Experts of a small language model.
Size: 20 layers, width 256.
Experts: 48 experts in each of 20 layers, 64 squared ReLU neurons an expert, a sigmoid router.
Below are experts of layer 9 (counted from 0) of a mixture-of-experts language model. Rows are named router (the router's row for the expert), up (a neuron's input weights, with its number), down (a neuron's output weights, with its number) and show model dimensions 0-255. Each number is 500 + 50 x the weight over its row's rms, rounded and kept within 0 to 999. Numbers have three digits each.
After each expert's rows: a language model's description of what the expert responds to; "comes after" lists some tokens at least twice as common just before its tokens as in all text. This comes from a sample of Wikipedia text that the model never trained on. Tokens count by the router's weight.

# expert 26
router:420513578386599555584642379586372510507457532452503384490480504470491525526446458485432576477498381481469491499353544512460471496555534538437451527461476595530516476484468503553601478486414521540507513443536492510522481432404559433492531436518474445499401518496493497510463534473505491461392498551483497546507511443491552564522504512516534478433524505438539429397509485517445512505391492495496468507469530434515525499547500488452530518469576570474431567456549550453474474514519497526410572508478406565499494521478470484488515498470417467455482462587466478422467605514470601526538459584550560536499561453436482507455427447518469525434471486431452443470550524416610547434538606530476511589533561548476393499524463532498542535526477528432483492436521519503409531507514511
up1:361379532509443495504491472527487527559503516466456541490502518526464517492430440549465561428577447444507451533563492476493495507467503442387466394393457550462561481516566431539414522539448449615490562466500479543484436406458541447465540480469476609487476509536398465592549505570545495405462482455497486547477567497415598526523555447501474498558516543473394495489518566580454522445417510449480512445482534460511471508508518535461541511482507453478503507462532469415544456492450488472461513453465417583447535552510577513489659468548540511515459593492487458513565508542415508551561440548537557542510443481471447586592474498499561593435574442535539426534479492499491522545430503481557451536443512607464477364473540527453456560420512506501565530429395502522484507502555538
down1:514500533416532565448569474518541555472471414571512450556447541568502391425475444575537523501487549543555512488499577536502477575541522492530565478489651473511554486497514519466481572530511531493544556479509492552468429612482495490573379586467495434530544519501571453538567424483573583526534513497380458543466499449547576526499513435514548457489511458564474567499503434588449389563377524379518493509500515563518379536605489427499567477492453459514465463513576448479445445572522478470610500504466414405444468508549504543522470458537508453433563478447468503571519522559494500419453515467541462454500410493462521458545532479467514464471545547536513403471543483471510518513461474524620595477550513487548590496392486489556588481523487552513489468439524568556586476478483492
What it handles: Possessives and articles after prepositions, and ordinals like first and second right after them, as in "In its first weekend".
comes after: " in", "'", " of", " for", " the", " at"

# expert 7
router:432554570398506579580533424598452491486429509335508511470580520488538476576417496499511540507505415512422470603370468547475506465475572550482481502495502524483490514473468446561500540519498540550536516493599434586527515445477480430488550452597451486465495473504431409532535506462509429465461519620459507460408487454547505557457434512569573513491530540486482578459570429524533432489515547552483471503487509413531473487506579524480519543450547515455439557447480565492518524532513493534555360443480477516387537588429509456433527549503454488446521382563434525449462534562490527545516421502491454515579596535519579514428485496551372555428495471432496526483493542519512487371529529532564499523518533525429376452462537481506530448452513559514525512418491508509478451480528520
up0:415547435534623440529524438428463485541446491586509542456477628480458489532437465493565504528459441495452410471587507405465523502518476614527489517598567459487582494549538430536467545495539475495429449519513457497516505530527515546561479491497556493485470600484559558457429520515533544481564376414500485465493513483451438472450558531548525534507520461587514534594525360519475490494468445504472468485491570516587498475496596535467466533407575490471498508465520469554521421554601560538556492397545416618477497425522564423453438537488476593516584513547435437546439522539483543520479471477431513469441504520502613464477496496486410614514573503411532597513502513485573529498475503496430543496557501436459470451499500492519493477549554560581581433516432566473548542442511467
down0:507552501424568540435423483525589431494466540452480514508513424513546518502457482505514444471412412542512451475411448459538433499423514500507544537518429491533452457438539500511515538497563578668519491501452442495458498365436451451404568521490507515466533566484465486465450464486476448475417504585508413494500579532568510474506571534515508461569455416487500495473519545529519539432515489501543597439476523450450488652497483558456514490464518567510622520594419438567503490509507451462443385538539435450556481436559485527496551519530553591543504474508406486523452466434420445488543489428525444463498465526486452516385488436492413502538556536489565473513438551588466458575509560543455542414573520578424523482558465507467507513531554400508488429421514583457450523467511436
What it handles: Noun-completing suffixes and common nouns after the/a, such as -ation, -ment, -s, and words like season, team, League, Party, municipality.
comes after: " the", " a", " The", " his", "The", " their"

# expert 25
router:475559551346531620592524377572386553515468484465495449559536549436550493556452476488425474533503446511447488598412572490426476467477577616482471493514500562499507508452511533537561507476514528598517470428550493548482530436404574513483422524504480482582483453488523437450542524426544461559494424494526488563528484502462595580484451509449491478417478507477611525431566504501512432486445537520550489446429477364558496504573565472531579567495531529514442602450521514447482451502525511509544471436459535535410489574399527467445494448481408469467526448534403492461458492540548532576505449551498595569514541487523512508551457424453404483480537503479502455486418528516530573458522562470552502588552528472424459431489511487521460506543477565531461494453436511527432478511500404
up1:475540541447510580483570396540452587542512437522518509437505453449453476518595527458470492528520461498551526675467539532529400492431497501518464492526583538502416535493485523500503514551599520423469368519516421514555512497433499400531519502456507529525520523453524557465409523554524464464472435487535501358515530563573535554565477489534452523551442431484439477437468551493410499469444469504455460423475500478542478555583525396550482487493500518506523569533489430549521524491523472570478433512402401488438478548604523448470529600479502487471475394556417517419455547428482542510479518501551475483527450494463452472463518498473616590460474587506545574479462535534528516428522515462452444544523471433515450487385458540499496558484529564540518492410467629517536563515612572
down1:493470440541524519403598504485503488416519475534448436458522526569401515427536597488372605492470459472525452506461499496435440515495542510559513448471472465517518456468488532581439476579479466529480419575461448523515516472531428390454544507577596482494499503407517579520452487549498455421452535554478484493566519458529387505541589474519547472555424424485455517559458441491541469580502565426431501530482552507444489502574482422494436505569408557528629501464474512567502566449536416535534465507482491542576431524445479622434498487466460577450505447511544526446473475439492439445413486515495492519443483554412536572495576583584516516507446501591557411516529499425434503486504555558550465554538443556514517546473626508447524525401508531512477478466532551543567563480445530
What it handles: Pipe separators in wiki tables such as sports rosters and results, and month names in dates such as 26 October and 23 June.
comes after: "0", ")", " —", "4", "5", "3"

# expert 45
router:446521547424585538572591443570419565504472449455543425530536468451531452506519458445428445523476420585472550534438477577511479463519536570492476573467496433512503504391450435500531476547466573563552468539529449541454499540377469536550518465537510466491506522541539503530467538417495483573502483534454566511453479494541570604500456460453528515422527537398493552462544487516557429546470552465527504534423533425544566491407549480418510481456499522519463612354506601482515486486513434550564408464465485522425540567475548477456472483429471507465610429521402449508457529417557508543477416530580533610484600529462522563488486470544453560425437443439492535437481569462529535417483488421571475562495469513454388496485461523536508479491477543443529552442485460499440465450527427
up1:499487560444528522557534414493520507523527501546494379457613487495531470512464462441507584554496445539498527491428459585508417462482567473591557510468493556474549513502390540448455510490586500594418512502570471482507442616420503428551502465503392490516563451524539537476556480445448467516536502554462485554575428366460498565466494527504594471473460464421420573518517500490502445553553435492517555609448488472525521566529559518509441511486474639455425551497427532530457536442422499499513437477559531494474578516460516513483509523448450463435438483474513630596442542429580504453521522512516455542499574499498544449508448516461391486537449521484520535467492583367639500437530523459475532562482552423544526498560551549462563508463547522506474418477475460456467520453425561
down1:542451436615450481493488473432534621465497575435526544590488479488474530520503578449510488503602502645620574543485483542487557554537468479533490501475590404497589588472478530507497420450493511612427468527625553553449464481481462638501476519501501470498550554460564510571585491458578520462537445440532464533526441528459458605554606474540515546524505543462496468578497456532502547501506542519507553509514523492468434585480543543453489511513508468472542589527508502507465461516541486467536545442412564497462460500534464513571486469487548429514411531447506549489653467521425372499490450452461569458521484517476447553500501468564481617481512467577492457588562454532470538485501489470468574522564508475423485467556576481501395373525537480463488540533442479462447520524541515
What it handles: Subject pronouns such as it, he, they, we, I, and first letters or syllables of capitalized words after quotes, the or newlines.
comes after: " \"", " the", ".", ",", " (", "-"

# expert 23
router:444491487365550578641582427566402528534430480443507428557579497525559476587423471540514513511521444521492409551411461598483453471455518520399513560504538598491435490416397538546519450456517555581449558461502533493515474523459493454515432530505554475505567418494476450505561466453583491485419508486578527443469531483569530563509453491592500476424492553446583511496457499507416533470431587511511450469435507496542569521485571493429479567452563519414526567490529560433503538527509476452561493456434418500476392536493526486489543556487475486505496453519471463438490574531509485566460390500464520533570578480527430479537488464468473473482499519467456440480499603413564533437508646573472514539414428542539393483546507552527404504549491505473455461487499470525504529482489452
up0:483464556513486600617489569510443525575419498534472485467482461563585539499468553528476484566554473504403551526452542559531471455580501515519547565509404567509472482469486515589473465435569554465504533423597461477544543462455445502478444523543487447553537556584522476499499508553522482573537508485468480537532452576554479519571515408441562509476554521360495510472526458484499554580556544423450454468462510537526557519506529391515533542460515487501515575576433538419496507535466504537601459496430547568441516551530484462552519493502457652505445479518569422507572487512388563539575496389575424435477543494421508577463462543496531551584519478459484506552495481488434514488422509574499488523525494554503343527551389516501551491607530506414521454525461447528463566432461441
down0:508540478465424496555491499415435544514463424510430470398532585451436372437518506556482490521484432493584532499469416500513452537420460507455423485539542440571511431490464465446513530452510485610482480492497515516602468502612511530469494540418536507553468550455452523387437465515375550461527489544524459493477551584523477546391500554568576490552463420550623481490473523484513435513582570523401591566507462462489476603489429543564499453507460524446420528437525605528566470482472470471478581464513505557519557579488544467539479474549439537488489533498557496514483492531451449441569520546446548415471551559478628493566494493525534369529526503479443523489588544589531538500447523535460529479542431543470522529486574502469552454561395502530563514403446516475488517528469538
What it handles: Number words and quantifiers before nouns, such as three children, four sons, several, many, a/an, plus digits and height units in stats.
comes after: " |", " is", " was", " a", "-", " ("

# expert 46
router:397561439407483563614614373537436574543497521420502404438514471480478608464425469529466529496547462472480452604421541556470452382486557492513499475429498537491474511431446471522512532533480509483485508504499457561476487483453448494509565418442441492580484492485453461533473484448577476484452481476529529480480434496468487603499457455469482494391485500512502509475591523458457511507380555485518505451433518420453518503541533468512507664460551515517426671487604552487485484524456467484479522486448480480510514523452470476441463563453475489409543521455446539451445521559512525638491397500483439572405509464452511533520449451501490582388530466461438460451489496435552491449488542459568454574488458534517443434534452559413481563538462500504507546502460488500421544444550515
up1:465596406474555498509480535532456582475574461512483464482454515456487593485517489532529416463581476385606495504474417479429495506463472483491470437460492529541561555533566437468585598561510444466529470489477505516493576493508441621464604495471417544543599449440495505601566461538541490467433491505416504487484628473447575592513418485553490533441484544473603536437522494538465546484468478454447508433419518503552434598512563489452534512450590398464462528532503503539534540568478500506534471489471483484449588476567461466467476474570486505510462423485465504460417533565412498526422468417552502551489452503545564405608478519436549546621480476523468465488498560454599488495535538458610551545552483535493426444462431543448477432531475450484492559439504523547536511425480488
down1:447437574538527404505452573447441544522547468567606497539487540538481474490508530504518477447491468631466628529522514477590482518510502552516516507550472440498522452522529567476452479498424577467571512459551543476519509498533510509590509511561610437443470516583566537475544512480448577486594452624488471537565602449451536604452439496448460508532537600474482592553461516550498504557464476600545371545389552489484594517488571596490505508460399524522526616494482458553516519465619455480503474623513470483479504463426533514476385439507478500554568586577523375523526527484482536480546525523478507558558510457561499468586541488458511459483447470492507488446579467399443554511482491536516533519499492466516410484529537471546408460501571472445461519499507462476441491451499480
What it handles: Month names and the spaces, digits, dashes and pipes around full dates and year ranges, such as "August 22", "1952–2013".
comes after: "0", "9", "2", "1", "8", " September"

# expert 14
router:467585591339605535592622450554372521493568477461575365528583475497510511623484519459428505505495420520456487531397562532485499527593520591454417534478534579545510463505432406588522500472472510560480541487501482540515429450404481501551466469531465473570498486508555518493467525445475434575394474517469529525450444482544470564504445455466553450491480547447519477530632543485541475463452498521423413502442499465536561450438567521478502541472583495446561518472498588468409471500427532547526479493465443551479561510382470536500477496449408520478514497502416495450450534495551558482448497544460518518508582512530561496477542475581432518406461541393531529455534514460559554453516514458542490507522468566469425479534525529501506521533461536460487558421562449526430537526486510
up1:510490469501402510505560512577413470446512554534493531558560553479520525498505414469389498572606512405455537567517589553570484484514561570509492447450540475457394435555540546562481527649526527548613548526516406531494472548540584534525523468442514486521558477496507484614520521504470502605573454568474458537515529460432487527495497457440558533540471550531524513489549545523554537558419475490428494417442572419427526539533431546446480570553489440528448501500461461529535524548440427518540454518450491598504519522558434535523539503466469448491484578443433524466493499499492383459427437423578490500564512487588553553494461555551545471520600443504445429423503442495550416549488512511495492491584468463490408456527439457448523439461530422444403486526413475569509557548485429
down1:510549534587436431434483540565478475461511533600482542516595518535522479552524377426536506606556463449540431520557488493524519500602439483636551484527547582472415437560538461450478547546520479519461422503495585441507565415612491580538413455539568509550510555472445552386569543452520467534487409433470546507487490487405509404515463408492464581452505500550495487575507465525457539551545592514602527525532472447446589546495500554515511502459495447439523468472448430509505472449547492534542538496469437547534489487541537508440500505423612485564430478497525570527504482521503534612572379542497542526549480505396488539564538496510487529455525481562545542515524614413500533436484523482516505508473414391436517548525512550562465515452474532512484428473478556431544510519512559
What it handles: Determiners the, a, an, that, their, this opening a noun phrase in running prose, like "being the first", "is a member".
comes after: " of", ",", "'", ".", " and", " as"

# expert 16
router:461555483408559611539600422574422545438482527432481485478593523512533530529496429464423554536472434495536435556405518526520481490560514495473437504429569540491492512474476574574497491547538597473525516514578413516482500446363462394562458442459477485530497457420504451517488448462570494557415500432494540489502437518557542570600416481545500473502530449493499607447556475504472555507397514501432541506545538485560541496510483459480551556469531464441482531388503550486519551447484512498445427465442424516466536563441523490471523532429498465424535438609363554445465491475523566647495417537498505500507552490499566510495517542480449548392492592433539469438487543450468553440471540461525548548542466489473373375512478538531446504510528549463469550433507505465521485474475494
up0:504533508521451447531527456480523501454487525553438422516527515471574514466498438530476489405581487474530525537542590455530518390483491462499508528648472493500388563438454571527432525541479534419486536505511438517451543449531479474439455389589417498566496554573454468604572581494511516488513411514574549533526483497458514508522462487578567550529495503489453466384571567451403582485500476500547534562439458415491509563422498439447501423522592446460506560521485515498479538523550484535563467487429403518529448462463449426537491534530482532526402513472548562472430531447549520551477498436460529467552552538503572442615544507551453520515476505557494513581471446445424499416556502435483428462467490457532500483528465589525505432507537509407541327620500517587536509529544521
down0:513479534469509480566464474577495497514519456436469506525488498462445491495543453426458443480461405600527398402548525527452499489470569557519462529463518567544585507462569432597525511483458415491518519429543501538478490528474473523610484450535593478524395489596508471510599494566513440511448481515536430546580503422537534552580478509513518402477550538517479446495439401545523524483458597436530472523485468448525569538500565540550490500470537509469539506553545451590423481569514417576554498459522481513484482431546441525559530555396525493469519451430530415560444519491598482449476434584492463514528516459545450574518374519537467613559555491464405481627483572438520557493467443446499474571526535492496450480552475542542552545606482592420469513438532572534405528473435439
What it handles: Pipe separators and leading numbers in Wikipedia table rows, such as rank or track columns, vote tallies and durations like 3:45.
comes after: " |", "|", "\n", "0", "9", "3"